Experts of a small language model: 10 layers.
Below are experts of layer 5 (counted from 0) of a mixture-of-experts language model. Rows are named router (the router's row for the expert), up (a neuron's input weights, with its number) and show model dimensions 240-287. Each number is 500 + 40 x the weight over its row's rms, rounded and kept within 0 to 999. Numbers have three digits each.
After each expert's rows: a language model's description of what the expert responds to; "mostly gets" lists some tokens that are sent to it at least half of the time. This comes from a sample of Wikipedia text that the model never trained on.

# expert 5
router:563482460580567533523536504482470508454490479482546481435560511505551578470441586495460515512475492544482571457493484542447499486500502541481453
up0:562534486465539535486502470490516511469542570533497509507492507494460366534523522540477438510524494504494612530570528537476433510517499543393473
up1:471491496531511435499505546490453538491539412519512576488526539516522428539456464540469483516475544454514449495477476485521517548429488547443494
up2:496477396450474479529471518545513471492516463463510482447517510509473531489486542521506530519471510462483537424495504498489516502527545491520448
up3:451485487550555531400528516458434445445503503534513520449523533518490507468490544460469508507533522423488477498466529503558518461515519553569476
up4:519511548605498476468520454533532530486496539509529446410470473548546437486534492571495467511499492501509522423512465494452499514490520500489513
up5:534437528533449547529600481533470533552465542515447514453496512464541510472429502558592469495460542429517550438459470475543570475413395510511493
up6:488431452556533499509483531520564517452517580505443513507556502498619405565512506467534529571514557539544564415541553551452523519512543542516535
up7:518487485508504477509466474599520542550500581553537490473494454483499580495469502510454553470453544505475463517486503474506540501490539557445479
up8:447482476522599476439467531414540404499481584498615537487495474567467514427440536491491475556522535532445453475466525513565501505509439464533496
up9:484528438507470582510453577468545511481470539511545461506527496535474482526492472478483523518447481524564575486406525515521431484575501514546496
up10:505554496562457456431537498512471509579514498535550525492488500583419499509518516571479469420512504537531486417533480455479506507580571486499547
up11:483488494523519441486482555594471447475545460503536473511538464536532537493498552479534519428497529478471476448534528501427489474446559515439491
up12:467548487500505515488468517462520482537525536428449461474482479594515572504466464440559515486463439441500482516490443519511462506434519505542522
up13:523552482484560509526578527510487498503511533483551472473565468464537477569480463520447551534499515426513515501524500515528434506614573576449499
up14:533444540524535490495490500468473602494483439503425411441537525535490483442510529484475576465435514491547560538478534503514441487511474523524515
up15:580563523518433548529520498504527529541529508563556511544485457477525404396515583561458534493549504490539451530514481477485479489486483422471490
up16:520592495466518476523482525483542505488567532561513577473529558396430471493486530515479486515475487488497539520496561550503439550524512482557476
up17:491500520479562493441521520461501476511526491506476503494517453494507521572465464500531434499477526512519504471459449426488558480474511548424505
up18:561574451451502497544496500527503485421555552549536524517560533544468537529464481494516511508525522467500508522526568505544477509590493513449491
Past and present verb forms and endings in narrative prose, e.g. made, began, became, received, -ed, -ing after was or to.
mostly gets: " made", " began", " became", " received", " can be", " used"

# expert 17
router:493500520481554496552490468415486503505496442469529480461474516551540561495553552489581453544582545510498492461446486500449443516461490506470524
up0:490475544519463524486471508547445541499467525522529472486542493562459556466515515619521450568535536450553491553474463410505501542478467490474547
up1:543539560561432482497483425519501487457482514542513422503503476495499558518498501498497520514545537471543476503533490479536486570431537571582527
up2:509500562454473456567516470487513531563493521570527545496590553442509419444489549452552476534473465531526517533458505569456455469549516520460482
up3:481445528403559523457492511508511457500520494552487504522548488506507567431454521524545508436462470437463524554520585537471510494508453504472492
up4:418451514523553472462563453462508507485541523548459511510568447603505537490552482498502463480375525488525566481532505520478473534465480420481518
up5:557497514500455499463569400507429562560472551498454503489462508537456554541499597472496502505503538439489635445500533527417505526516472497489508
up6:482481547510514389532475515496516446510556496520535499502510507544416509450581498477425485517550529489499469554588465508500515431481537489515541
up7:527529501478496462510461412455535505549529476519482491471475441491518506468445393546425508444493550429491469436478513521469499493515454575458507
up8:477497497503493578482510505422528486580404467487487488505481417440561507529480551404526435540492553468486492587544433488457474549461506494523495
up9:522517536529492515522484482428436531519449399533529510529492536493490503482518528455498535478495554515462565544530523508542439533526493469458523
up10:492476467508480414495428430527455540484579601510471607426495538496578463522467516450506415478465469467481579444480482500555504532518453484457569
up11:529542523531539522498479508472461544517421475504521483464466511448532453433403477477534470520477543495549429539405569509491508500497528460412490
up12:477504515487519497599481421416531437447474431492462480589505474500564504460489562510614493522496560489489519434555456451507489581514443483482504
up13:518522505471485498595518493516560460466526537494534487376535478494539502473475500536555483507502441470431505496508465475526445439491545506518436
up14:585562566483471533434549537545518538438421553515477578562485545502507489556538522478509493499479525584513419487474526542514474500480525451506590
up15:501566530404573458587485539504488455451451512559461580463466501437530457494437463497430562486504537537497504434552550458510562543551451506509594
up16:519526457523555507449441528482567558481562567489514467496455501452497425565478460553513440510454452429508528457483460537502537492428479484573548
up17:468504517533557561507523533515490443495558541470451517555511535531495501457539447494478546499510509557516506454429518491550576523469491473514540
up18:626528559426506484480447499471580521450488452443479438614472449566497567505408446456513499498483514498544490438454516506500441500476418477454451
Stems of common nouns and verbs awaiting a suffix like -ing, -ers, -ation, e.g. design, engine, perform, manufact, controll.
mostly gets: " rock", " engine", " guitar", " oper", " manufact", " tax"

# expert 14
router:528437503419462543454540522484524530480478481514568550524346505505513459522536606459500483530510480519485467482508508492405502532440510508448540
up0:567529464527563544447471541465537467444449535502488519460533515558492439497480500513495507444502459392492463568448437522489502604511491473418489
up1:534490478509517488470519559492473472455474549535521417437500439470511591460604537477538478568482401547537525547520565498473528545528470481466465
up2:406410437567437492537539448473505527558510498405480515455483504524519443465479554544522463518496452480563508504508498493599466551474470536488536
up3:540464450478454515537571516417512526524537495476560517531460471477440467540568518501495469510456492549506526551482487528454477485496426470425463
up4:486474514467545474462443410503542491462576504531535528566527474546510486486553505485453495514503462457476545570482487460506468556455506442569519
up5:466514461386487455515535475501535514457417511528531459442517505539537500506491545551524430517426529533538520464512511464532525499478557455462512
up6:513487473508527501558493522560517504469498503442545557550454522545498459450476417517575464469549494499599428511453526460484489451511493504486454
up7:464449553452556512534503452541565481518524493494430474492407502438514596443544571487512529541537497508445517465533533561530537510485502510546519
up8:497473515451456485459464430492501517426526464561551589593488500466571491464511534493451441459449469481474493506525501497502486436417447490490514
up9:522529540478511534403511512566505531486445504433439498499501487501587484543501512458529469464518626438508529434465430511564472450485489462497502
up10:457471547492504509483409548516513510515523440519520483479476461535478534466541450489441528459479528467440470520494483480547462550434514495542499
up11:510469490445499465503482497497483554471445486544528606478439500545499477451470456466514481444570457433486518553455538462496525499450402487504456
up12:483455535473581460534487539480538503539516495517465549473507474536488494562521592548534493429551472523504547489474483450419459511523487501577475
up13:514484486475461521431468577470499550509460552476473514535482531498525548581460525560519406475495428515504441448455514538532552445466502519496427
up14:508530467497550528528458431499483471447446485453497465491524512514508492469514485494547457453502524482404496529432484508475485485535544479517523
up15:595509466534535555538499513518503487486480605461535545557513450504526473570521483495546514524500552460469489518517496484468528516480439509470463
up16:529539529459515596521465561520468505528524482524531513495474520463513544492598552494450527535492464460497479479472541486499562491550472509454515
up17:472468526464472508546476543463447509466411483535516501414545504483478474479492451463485430544447469528519523498497499500479542506540435562458547
up18:486509521466575492504508502518537549440476457517542543583488436529441539470510457527551418455472534491510415473485482527524512538550482562520441
Nationality, domain and adjective words or their suffixes before a noun, e.g. American, political, football, -ical, -ing in boxing.
mostly gets: " American", " English", " national", " political", " German", " football"

# expert 0
router:581463459477511485499478524522558497482507474544538416468532559570502549482481459510502487520490542497511517482597511515514506531493499481499496
up0:507547496518436468529510481498466453510503469458532424504474551522445584456474531485434528374537452474532491508485463514475460616523524584439539
up1:521468509491474512501503548469519457554487494452493530501467479474560468526511500466471521396504450509526471546427551485530462495500458489538483
up2:492509525497462467443525525477522506524405519507539602515527468506516508475478457533493481462503444527517494521522444509510429486494503458521581
up3:501465479514486487522480536478459481510532477470574497432492482465500455471456482541497488544511539608463587513471473470509578505560570429455543
up4:464518520476471544607541521505483498450513468513512496461526423510481493481502493518467472476480474492498492496461504455506609577516479442467546
up5:582540568491509408512436494521487516513495497477583437465437532481506511496545516563469474451502498498473555456529520360549532540454451493574559
up6:512480461451476496465491552471435518420496490481533546488463523467528432539481465457500453512606470548465490554472437474522555503585506478514530
up7:482470495455519459499568436452444471475521560445489475492406477429445474547475541496478468533501450556515531452559423456525593501509456525497485
up8:515503456460528442590458514512452549542497527505514412477550446540528492581515507466468533501533590552544548486518517511531491464506516480529490
up9:566449532498452495469498591467394508483515502533475527531543585460483562517587540509502522516473497499473375516469496502517486457519517524497523
up10:523516453420431492521547546531509466458540490499479531507520511517475425490577490527524441515551448494469516488402464586521492510473455456510544
up11:519450516412546450520496486487502504460512462579575507547561535441466444497433566511481504470443485482468509514504491510507481512450542463517467
up12:522437445516521441499494513483523472504486443530431548576500448491462488579455468486468484554485517531464477481508530541532491451455490521460513
up13:458409520503538477580444481533461415490515495555433479484549523487423501441460514556478489477465448478477593532492450480508539555486471485517495
up14:479550528495498491458442524552556435534549517479523521465529461512525520469486542516566491490494442508536547533459464542481562461392577460496489
up15:448491515444517439397526444494470456512513513532550538563480445486458447519463474504555479468478437534543551467482479521515488540511472575480442
up16:500518527513533508499484531483505540533438578527472510539508602473457517431555519479504543444507443565493505466498514494519443500433484538518525
up17:531423476517502531548546526460551482568492462597459531455525517563511493512497483480551505463452527462426491523439472581478509523445551512519522
up18:458454477473552531544482525399511502494458544531545514521419542469524490481528505478554514513461558538512465499511535542507541530512428511578467
Punctuation, digits and short fragments in tables, coordinates and chemical names, like table pipes, commas, degree/minute marks, and connecting "and" in titles.
mostly gets: "track ", " | +", " | .", " ISBN ", " | $", "R "

# expert 23
router:497539532493432487461509512519497492494493456500468460514526509547465518508556456507576525544587430588531383518526618454528558486472475450535552
up0:524551460544484542496487467505448561530532565473535491474395539493429512541398593491486503452502550524501519526538464578462491532483396510471502
up1:478476434531519471551470494584465502545481511507491511516403493580499467513505493491509483443522531540462483556486486506491485492600574473466517
up2:479545535439490476521511516492530503520543462481489516546516517521479560503523511499435493507568515373525492501526438500480551488508477480485502
up3:509499415465526539477445545487394515440529496469513494534505432517525517517548457452529561497483459554486507501434610479513475481497450480460478
up4:489532540464514535482489519494417499517497515512392463469600547511470473498498465491540446506528492493497529491508531477526495594492568457513495
up5:472539510514468516552533513506456557464485484512443519539419420460448487500472469472462460510600526468531539443477495531485401498592524413475567
up6:407525438538553533513533500496517528503469579447494526478516531442467511547517635523521402476455518487486444529470482436482487500462503433501478
up7:476539487489562502536561449495487448516463542457526503569418484583489470458470520463478415528496458542484479436510517532552517541417493440431444
up8:540551534420516532470534558474466491502476494573454534471472481465501563521482473503458484538479449510551515437479562475492473512449496505537446
up9:547482567492485516502479521500489453526448450468451557551480459548474497489503515616465473478498523521461418491521527473470409588490506567507552
up10:442556495516491520440567507543509512513486477519542517520583495532506495519512519556550470494539516439500516451445530551407493452502532459535526
up11:463474464489525518492545487502529517548533461514439451536509462496509479520535521499529568531530477485467475508479481485543500526555534543540512
up12:494440504458520507484534451498541550510523392562611502474499531505518547609507479571521441473516499490559495504607413468527581535453525522513467
up13:505437523544501569493494523509525513588485432540532450559452549552567536524610465535443493630577563487518482525502554509445487473538546509532539
up14:411552555519541351518492440473529495546484454419390455520456515496451494490501502495490600544514487503522506483557507446511435611514494504564515
up15:504489525428545523451497501509561510484508465567485468514498478434476526528517492536522505544495534456497471507518440504546535540435507545500534
up16:476506453525423458484466524452544467514455548534543544507545453526527515499525491468502445576505519532441519506463494509480482516503452502501503
up17:447507404545491458534504452500473579525431588529555476527489471539538494538473444394585416510542520474452472560484508541526499487477526493493513
up18:514548462519551512497479511531474528451493446552531440541455546442499484509469558514436501567483480538515479497549465517535527501466455570541450
Dashes, slashes, decimal points, pipes and month names between numbers in dates, scores, tables and statistics, e.g. 6-month, 2+1/4.
mostly gets: "–", " January ", " July ", "/", " September ", " April "

# expert 9
router:485498478511506549470474509467473517528569534407452538398464493469533488494432476480482461502462507491496467522508521501487524527521483421496559
up0:518439449516527506475488485504521486471443460470493521447476481443541553475528545500484495462524449544495511512514511474469559487463488458444434
up1:513482480501560454509530523478517526481522507465473424490505562451538428480468487466526460556512514529478454437479537459487465557475514557500497
up2:518482506469457522546531505498489433503494470555514487529549507509517468477494533533529467447524539551478545465508468483458570472447562541521487
up3:451567572513534513482442510497514527532514472420511520514542469474570566479498496483527450474491545523530502425513581520522553548531558547480535
up4:575498444474489410582474480472488520510531499469494480474414528519500577525498480489483509510498401436502455521482486492528568489500530565504546
up5:486525492490575491534491482507474472487509514501449489487541535545511536464461517486504492419508452482459548486548485510512530582440509469478566
up6:508491525548576562434480543444421466521581543485527508468444458494456502465428559452524503517502524458432517495562427445497520512477450451498455
up7:530516596523558446502391534563462511529555445487552513481475460538476439486499497527476448547450450481543559570482478554456520483512529487508520
up8:509496465492607552488503522471525500486514481575397481461580499524567513482450480478471460394610452510467527525485499483448454481543494455491493
up9:520499495494536509458514490405542452455438446487515506526489508494505461513493426446486492448534552499521534564463503425478508461472518422539469
up10:525440462514474470531471552417548473469524454549495457544584495487511526440493453496448560425507398507446462516480453552423565472403479511499506
up11:520481448564545439458476552385476469521512552482457512549451494519499473529461456467548410503475500483459499546439521472513498556578521495506438
up12:377536496460590521505565494532426506485526516509498524484553422513543456497438434498438523563505504470521507526472492519500573480509544443351522
up13:529448514518546504507558493525451533526586463457516531474512518577477574485483483467460461510493528552475521519498486472509556494496476466479465
up14:509542569549485526461477505483398526472524484475535452569577459574526525575521481489466522469482566564468528500492539457443501463536463561598560
up15:434507509508449567521582522494538515512474494543448533472480457508544416476525562478514450479556550532487495529591469475544483428494471504501472
up16:527519548435528529564534461516491476517515507516504390529477375478479507493473503514517457555498502490428566569559532440414504497532451482517485
up17:478577495492544465577515428516511506438646566461468503576465494565527543540441536559595460448443503511533571455463491492512527501375509586530505
up18:440506494477487520485470487509494458587528448570479537520440519466484465480486501506467447483565470447497494441526588498566410460520522490532455
First letter or piece of a word after a heading, line break or preposition, often capitals like N, P, D, V, also lowercase n, t.
mostly gets: " n", ": N", "- N", "| N", " (N", "- P"

# expert 16
router:551526406556541518487492475408508501480561449503466491494511505476453569490474445496478517492447505496487493468597506555523565525608558593504481
up0:472486459487494486551495471484548431510485554504452495453489511548467451532532451461508484485520539519490546506487490505520516441477593547416525
up1:437491465473548558544438465458467477518548479437591512463516514436470420500540532493484511499529472483543517456505446460525494487492506518479493
up2:453493448506472497464537512471528425492508464476534482532495517544522458520454443453554464445563492518562451466547461512485502482538455519489451
up3:473517490434469502470496406546458529461538502432549443545510543577455563470494487466455442513498498570467573467417482484598613572522540436559496
up4:554488447530517560540507479450510529498442596543507508437462538436520466470505521527545483522520525478455488468465477484533529579481485532494513
up5:579492420458544498476436531467506513508550466545508442499460499468460525539526592467488395504502484561563545473473468497521500525489450471447477
up6:493531508490479503486447477512447524512437583487485469468453446500482485532516484459464464506508499460487491521472455468492506514462523561552547
up7:489471539547527416553468427448565425480483521507539477455497501485476456470575426442522424513539427517544504487467574477524474514560493449502532
up8:539484509527562511443481414561542548450448475527548438492447529519422494522580448482538514475465519556600477478543505510516428465472558520524459
up9:543534474539461480448505487503546517487546576546498543500512461491561519491475527515479536497488494469480507481541479517475430530480504485465464
up10:531514537479481539536584504525442542497511469534534490526496492473460428429497522538478506522464540459526432423477527541579470461520480453464507
up11:582507514469506459532495479503498492577557549512474476505523520538433538545551409521464576535540411488512486516485533503578483510525515541556514
up12:520550494499427524490510456485470514430493458519499582525505515523452508468494430578504522489432488521460514554540483412506498510432496491528516
up13:464511463519511467479491425540478490561489520507483493466486558448491429451501506537520497516489408470482487432509506465558548456524461534501546
up14:541558405465452530567427518461469588479478481460558529441532517364469482521452455463531471490489467494551533481499478519527495542487461467501515
up15:503492470468536489559417552518440502496451531439521554542484517478451539488498485538504521408522556508452516538486496539496495510544502453508485
up16:485530499503449575538485517500446485430464543579595544524558471520492535492510485491567473459431488569475490531521523503460545499506516474510504
up17:531571549485501451579515495537535546522479473583502540472456468453466493514512501591438517487554541522453582496452483494550528485459439583524454
up18:542460522537501527501514549473529559550512513463474492527476494507497475507517478453499538481519544607514491480454517458525413380527467475472513
And, was, is, has, as a, which and then joining clauses, often after it or a comma, e.g. was also, and then.
mostly gets: " was", ", and", " is", " has", " is a", " and"

# expert 24
router:446507521611507482548527507485518507525558514429534512492475518484529430532536575468612532583419565497494461416524409494497464544546417484522541
up0:544462552529519492519500483463546575560546527470498469481496497545499470463526563465557483538484509400506503504496538531505517489517456497537522
up1:513534446498505524455424526514446498480543551544496483473459512523528468510400445472510515476506419518531531530511445543473529487495471488458520
up2:462483507548454463483469507510514495494481488490510500532538447483529529516597504489512532541511520581468546467484515418519532468510568489531540
up3:547529523618521428527457547523500478449536486489480432499533539565571428521467547531507455554452452565487411475481554527474486469513567574503479
up4:494479458500496522503506516388471459406501532452452496491459581401554541563501504535508501507473466489555464521455388472472507564522443469455470
up5:496538476512496515518458485469542478541560584405490547578490410501484465534510526423501475492523554497497500468597505499490560458513475452490420
up6:452501516498457476523446500455479524483499539382510506477543492459554559527453534524431540474515470504370514528545472521520519520549503533548500
up7:485585450462504529550518471508533443561532558500544461547485493493529471474482428450543488533563508509513515486512479483504485484444483515515526
up8:479425582492422488492588430524470439447507406462485477454490484480485474532510462492457482589474519471579549517499559543575504527532495492528577
up9:531494526470512562513528504476459475538482453560518493503442450491492468476477565559536526555533420507556560451507475505435537460421499491428567
up10:504543552464568458494508429581560503489540515503492565519439529506523484545438512494451512503537560529477509467523547445527419467522504482469547
up11:447443442463479478493501487481448539536525468513472484514502520480505541505523557553413506510518477475491464467513480495512546464538442482472503
up12:508531494522510581528475510482475519490460525436526529481508484525536439460508463525533554520510528464515576486506496435523484403529480491480454
up13:534446512547501575546531544516489497469503532496502486467549545531502502506577560501496426518484494418478454399390510545514490537445455501548464
up14:510472481524568567510465446533520503425506499451548553488474535461500406537485545441549442522540531429480509424484499505553494541471423510487542
up15:511374542539517563550519487464485508421523584476512493496427513533534495522453568491578493451568530545524493487520501508461492477528502414538481
up16:470515531439506407538538494546546513501500483496487453535537592462517558518602427412522473533449488480483475486498517493471475498548466511513501
up17:528447459442533506483549449527481438496579496496452497461481437482498558546464531474569446532477501493516491508491558512469524515416489460548445
up18:486524486450486539474546430395552558468455404519562472584524512527514568418469492513527575454479447465521416584486490467522495538460436580514514
Word-internal pieces of Spanish, Slavic, Turkish and Portuguese names, often with accented letters, such as č, ñ, kov, (Concep)c(ión).
mostly gets: "è", "č", "ó", "í", "kov", "ñ"

# expert 29
router:474518501456562485476453499474497498479470499513465496453500519467481478480406462443445485480591495521478475517527483504490530513501443429492537
up0:483475467486434464471480560511478517451524482551510494518507502563530569474509503519552529472507567513408460507503567528498512482522494508477522
up1:528505522555518487534444477496481505540520510455583552537541504537455501482528480513449487436550447595485527516459459520466443534589521510533487
up2:494418497445498426544496498459507433467561509496409490489561467525562575462453421404470447515517486508467464545492437503416478555552495448467530
up3:527461518515456466495448504534456512498518561433567508430548504518531485474514487498472466525438444491436572452397508474534524440475417462480520
up4:502558499434486505461520545543461527524458404490481476481479505582462506525481510451504481462493520533563472555517523511591472557496538459519438
up5:489499469471513501473432532531514477487465488537431521425554518518386544530546518516577527568527513587525520513493490501513499439497519458516474
up6:497490486539483466508488524489572547485390407550510476559443542568494489504570463492508548546541561503563457474529549509508484508541441498506486
up7:543524534479495469520453535439538486438379497541523465478567522506498468536494539493514497545574488638479521511512574471474498458556505460465515
up8:478515482541535451505416490511517483475495477505441545471458481471447451505528499545470508532590530542570496532495532531450493489506476604500527
up9:526513476490532473538490538553478508483447435541549435476419521491473496532511425525535494413560476516467502482495523482415454461579560556518525
up10:482579494516537526423467604464489552500522511479503511470519476505425439519475539502500466508473403524560523518531568493498514524473487546562513
up11:495528513509526509472426491564456399436488467487530416526492588544465531504515587451519524500540537584456466521540501421469496490543505542513516
up12:488466504507459419506515502530503519534501452508535418463447500533510498507505558523447494567556453539440532536510396471529527441481478557467470
up13:484504512500505528522448481618485506460468504532381495504515456500485438446539495532530408556618508486470515491478519530513582511464459512529494
up14:478559506464484601534464549490457551529521544420617520446500495521493541499472516560492551500483539529623532512492552504565416544491579527513520
up15:473543487497486467584528469525507565443491483570488503536542517484474439529398455509468502488565472470470457501413508471479541587512495456486447
up16:527479457463521473521551515536450502456459477527476475572507555420459457476500550549520497536543518499495468536502561514487547394553486453488493
up17:486472502537464492488536470502532495460570503492431485535488526515527547417439422484494489458490443409492513533525408467490523557494508424489572
up18:502522462480551497476486555536499485499503445420453533500489535468489537473462476521472491515487441538521529538569548507504461593501472458511464
Single capital letters opening acronyms, codes or abbreviations, e.g. A in AF, ATRAC3, AR-1, DF in tables, District I.
mostly gets: " | A", " A", " U", " U.", "- A", ", A"

# expert 6
router:447506495502462487519499499471545513530557585505427541532507518446472521509473503496451416504503437488479357585590533542428448518534421443519426
up0:451469558474525407468520568520523491497472441550426601514500494525471545543474507532503536459511478551448428510505525486476534551509486515530568
up1:529502471487553520495558520517500496493486474524525509520490429529510473473545517515477499549458561522499457525547519482428553514497436456476466
up2:578467485511507503504500503508545483468494545554501530537518432525484440515477456522466493538476558448513476515526463546389557521462484485569481
up3:532486434494468460580523507449525564476451481478511509570499498473494442577512518453488488504440411516572470541471452549474432523466511457542531
up4:500558542497494480528499515490519479505565494451478535496469535483470467502418558501504480469482515510510534501506501527453490520451455516491465
up5:566443497540575483556515471470490462470444455571554501513455514507567561581506521528508506500458575536540500563505578523451509518527488520548530
up6:478451483503407542520512430531488479462499471540536526509437540554539492499528537513440533471557511439468458506496521549449450508550562502483517
up7:440527491497491572554530465539534498521465458514522477476459547483525513431407571535445518510487482499440461505523529481501497553575508556539531
up8:471510536518501549566477431501516556444456524517508525580443477478575477439480487591444511468475548512518452559493476473489492481547426481470447
up9:519584472486510490475525513488513542532453504511535569489441483478561428482510497525515497563432536541505511435578574486506525478549486525559522
up10:554510478518550505500522481563474445469572506473467532457496444542470494489484536503564427544542505451536538521454460512578549507510495459437529
up11:487445467494529509567518578503500537434558516514481504475554510510502483486503491494579491511478493514501537453447475410452505546497479455496527
up12:527502481507459410512526524472472539456447505472440628498394542495542453484413527464520492525453525455463494533497562485493398417486473467479441
up13:506469462459496491509478500542516505498549470540518457481529469503520485463515459486480491553480423462538463588478521420490559466496455517457450
up14:480475485509478475489471551495499462489488446475505518534493487471482437461505458523529565544507479510541422540479548474499544506451445502500411
up15:428473439470468588503508428519563496482494551519432524558488460502518491512527535527519443499435531451529556479511603474562423442532515529489553
up16:461427504536467553433517486546405424458550467485503555527510509510435518543449458464449509483462501564534474498501498503470537485496481461508501
up17:476508484496432559511528483456536531496481535543503473533584423493469535503531516548570529516474524571501500528495485561514550578505459513572556
up18:502561451514487492552508501560548513482494490511477475557512468443521465395531497448509472501569481514541473593542551491522478446454497509431517
Articles, numerals and quantifiers opening a noun phrase in running prose, such as two, three, all, some, a, the, other.
mostly gets: " two", " other", " that the", " all", " three", " this"

# expert 2
router:486493530493504475485461508441499500523470475517426568497430450513478538520527509442508538486488520450493532481466531534466481504523541460536504
up0:469450560487413526529500541508490485522429490507455540569506460514521483485485508507497398435480461468492540517479502519531517523499534504511479
up1:512424505545530511510519436458465587511516472545572490514541469508475467450476451463509537529436525551440486576491496482412506536459510492461485
up2:472402438525497514557487518486527475547482483513482480508456497498511514397524587529520490440499448504602470416572458422421555457460517519455551
up3:486491468516493475625479469485508496527484552539556568445531530554641621491423484557530518499523485555487530599489508534507478457505481494512524
up4:501552493493534538426495484532476493381507363463438510487536559425518493456480521408463504502521517506538491512543528469529434445504502493559499
up5:505478495555542482469536398484467533487510497468517499493463460492485528509483432422469485532461542490454394431474521471550500481549493430560477
up6:517465537477510533467597541494620504504509539429482527529498474565551518551547531516540556512414514523454481493397568524548472483440503386539482
up7:488461553437423523508511397471514578454593471466505457565535460519476552553506425533506481513519550545494574511454552481546481501482539465569471
up8:518456475427517493539515515464447573466515475501367519541483497484536459582566447463541554446520504582529587435484474577455478537536553518579519
up9:478524493523524541475503582534535453555556441540443514503489481554509452481493478529528512488493492428477532552503461462493521454512461447520523
up10:484428504499482411515465501449477480433572567475518515482490465541534503544574480487439527497523517507485503570495597461467494477551489444526553
up11:516485509498529489496532504473546441467475524577465540490503495433502543487457625535488523506505519570550469527564470455471400529490533510486412
up12:501404551555521472504483503514522517542476506459519472541511420453453493505574541480504552434500499541429558485526534454473518497482499451437467
up13:530482458548506548484496484395428462483558481486488514531461461464394406530528535485487525487529543583518540475489525505471555531510457557506443
up14:440541492542592501555551512494454543483504463495440563424465584546546533481541582447511472484506491486530527424512562524507480446503560539502522
up15:421469585566455496521533526429502439489467491558481447526406499515440516560566548503531505477462512531476505540454468482385552483467500500524491
up16:476518482525573503437541448490549431576534540574473488512482526516474547572516465509505401452471561505477480491556479497493479524535561439566615
up17:507525503427544492530498533488523487458479430510536553497574498518461550470443450477549510484519526494507484551550508471498534450513519462522536
up18:431451468486551555515577503481448506473620486491501506410453476443470496520472499478479524509443511502571494464521462511482478429521426516550572
First lowercase piece of a word, often right after an opening quote, parenthesis or line break, e.g. "B, (f, sc in scattershot.
mostly gets: " | \"", " \"", " \"B", "- \"", " Sc", " \"M"

# expert 10
router:522506490426522547500463508446484500504495517554562430399501492537502496533435593422505405445637356507510549482548456393443524462485550611507545
up0:529514494371531531499533488528442506477449505456516442495517516536523457547490558427483520553506530474489515428502481541532521534550548549482586
up1:510537503466456427488489529437447461510506441514534476506526548512487535552520501474522541534524532489521503477535462520520474531476455515489502
up2:540445444447564501450528445525552578610476515546551544464459433505511546491516548561504556555445490526549390513599463600523467401507515496447520
up3:516482529532465529541509494530446496439560438512445403498544500500528523479531505465526543610507501495434461480581521530463438473502551472502514
up4:533534466459499517437489506487539500486528578531552522510467499525515518511557539563548514491512500547539609566595498522492507580507524503542563
up5:528502440497451471484497552544515544518491521487519506465424523465505484515502496487468493493543494458550556485500524412586479450514572516466525
up6:547533533422553554491476440468542508508548501549502516510465475563511485479527545490527521397521492527544511492481540552532493509458471511545492
up7:466522439544528532528470469476578492564539458517503475439582549526514506551520473505576476484423505572453511477554524565542561502464508527510563
up8:497546444495439527462539569451443543454511501470505500513476448532503464535482535483461510500540455502508504431488501529518536511537483494509520
up9:513475494548537460519464525512499535509428497492501488465471535460602485516530556500480579458522525552591433521466491448536575496555421457520524
up10:530440513543485439517506519440579500439518514541464496493547471459471478507482480492535515475534449487534439529499502515560496482528581442467460
up11:510444566441545448435508549492422459502529489456466505564523472472556456493498478556533573517496453514472442449505532486446512497512565506555505
up12:514515495524478466537501502508465534437493488563547388439517503504557459517501467486495454452515504518521466487471503531490477477506451460532536
up13:507556468526512519456442492505441487499543517511527470510539526510559477539480483513484454501491537503535580477540446496556515454506536519496477
up14:533509469551454587518422534584503538494450484460530450413479504534472517475430540522506501496532499528481499521513493458496521451525519530473517
up15:485436580526485533568476491501523545463470480511513534474535540531414475490554512485578504512511494504526493534477423495521582526522515556489471
up16:429470449503535505479538507544457487523482542517418518486539577469438469568445428505560451527557447450503470559516550463443519496476528450452547
up17:492566456495567514489464550491532445511469470488444591476539550546496489455490476541526503465527529465501484504567470424486476482524449558462548
up18:504462501443569556580486493440574525471472506531501483557516486557428502500487523526496529437503493530499443545486481476489452466502500535552427
Nouns or ordinals right after a, the, his or 's, such as second, final, season, debut, term, title.
mostly gets: " second", " final", " third", " title", " top", " season"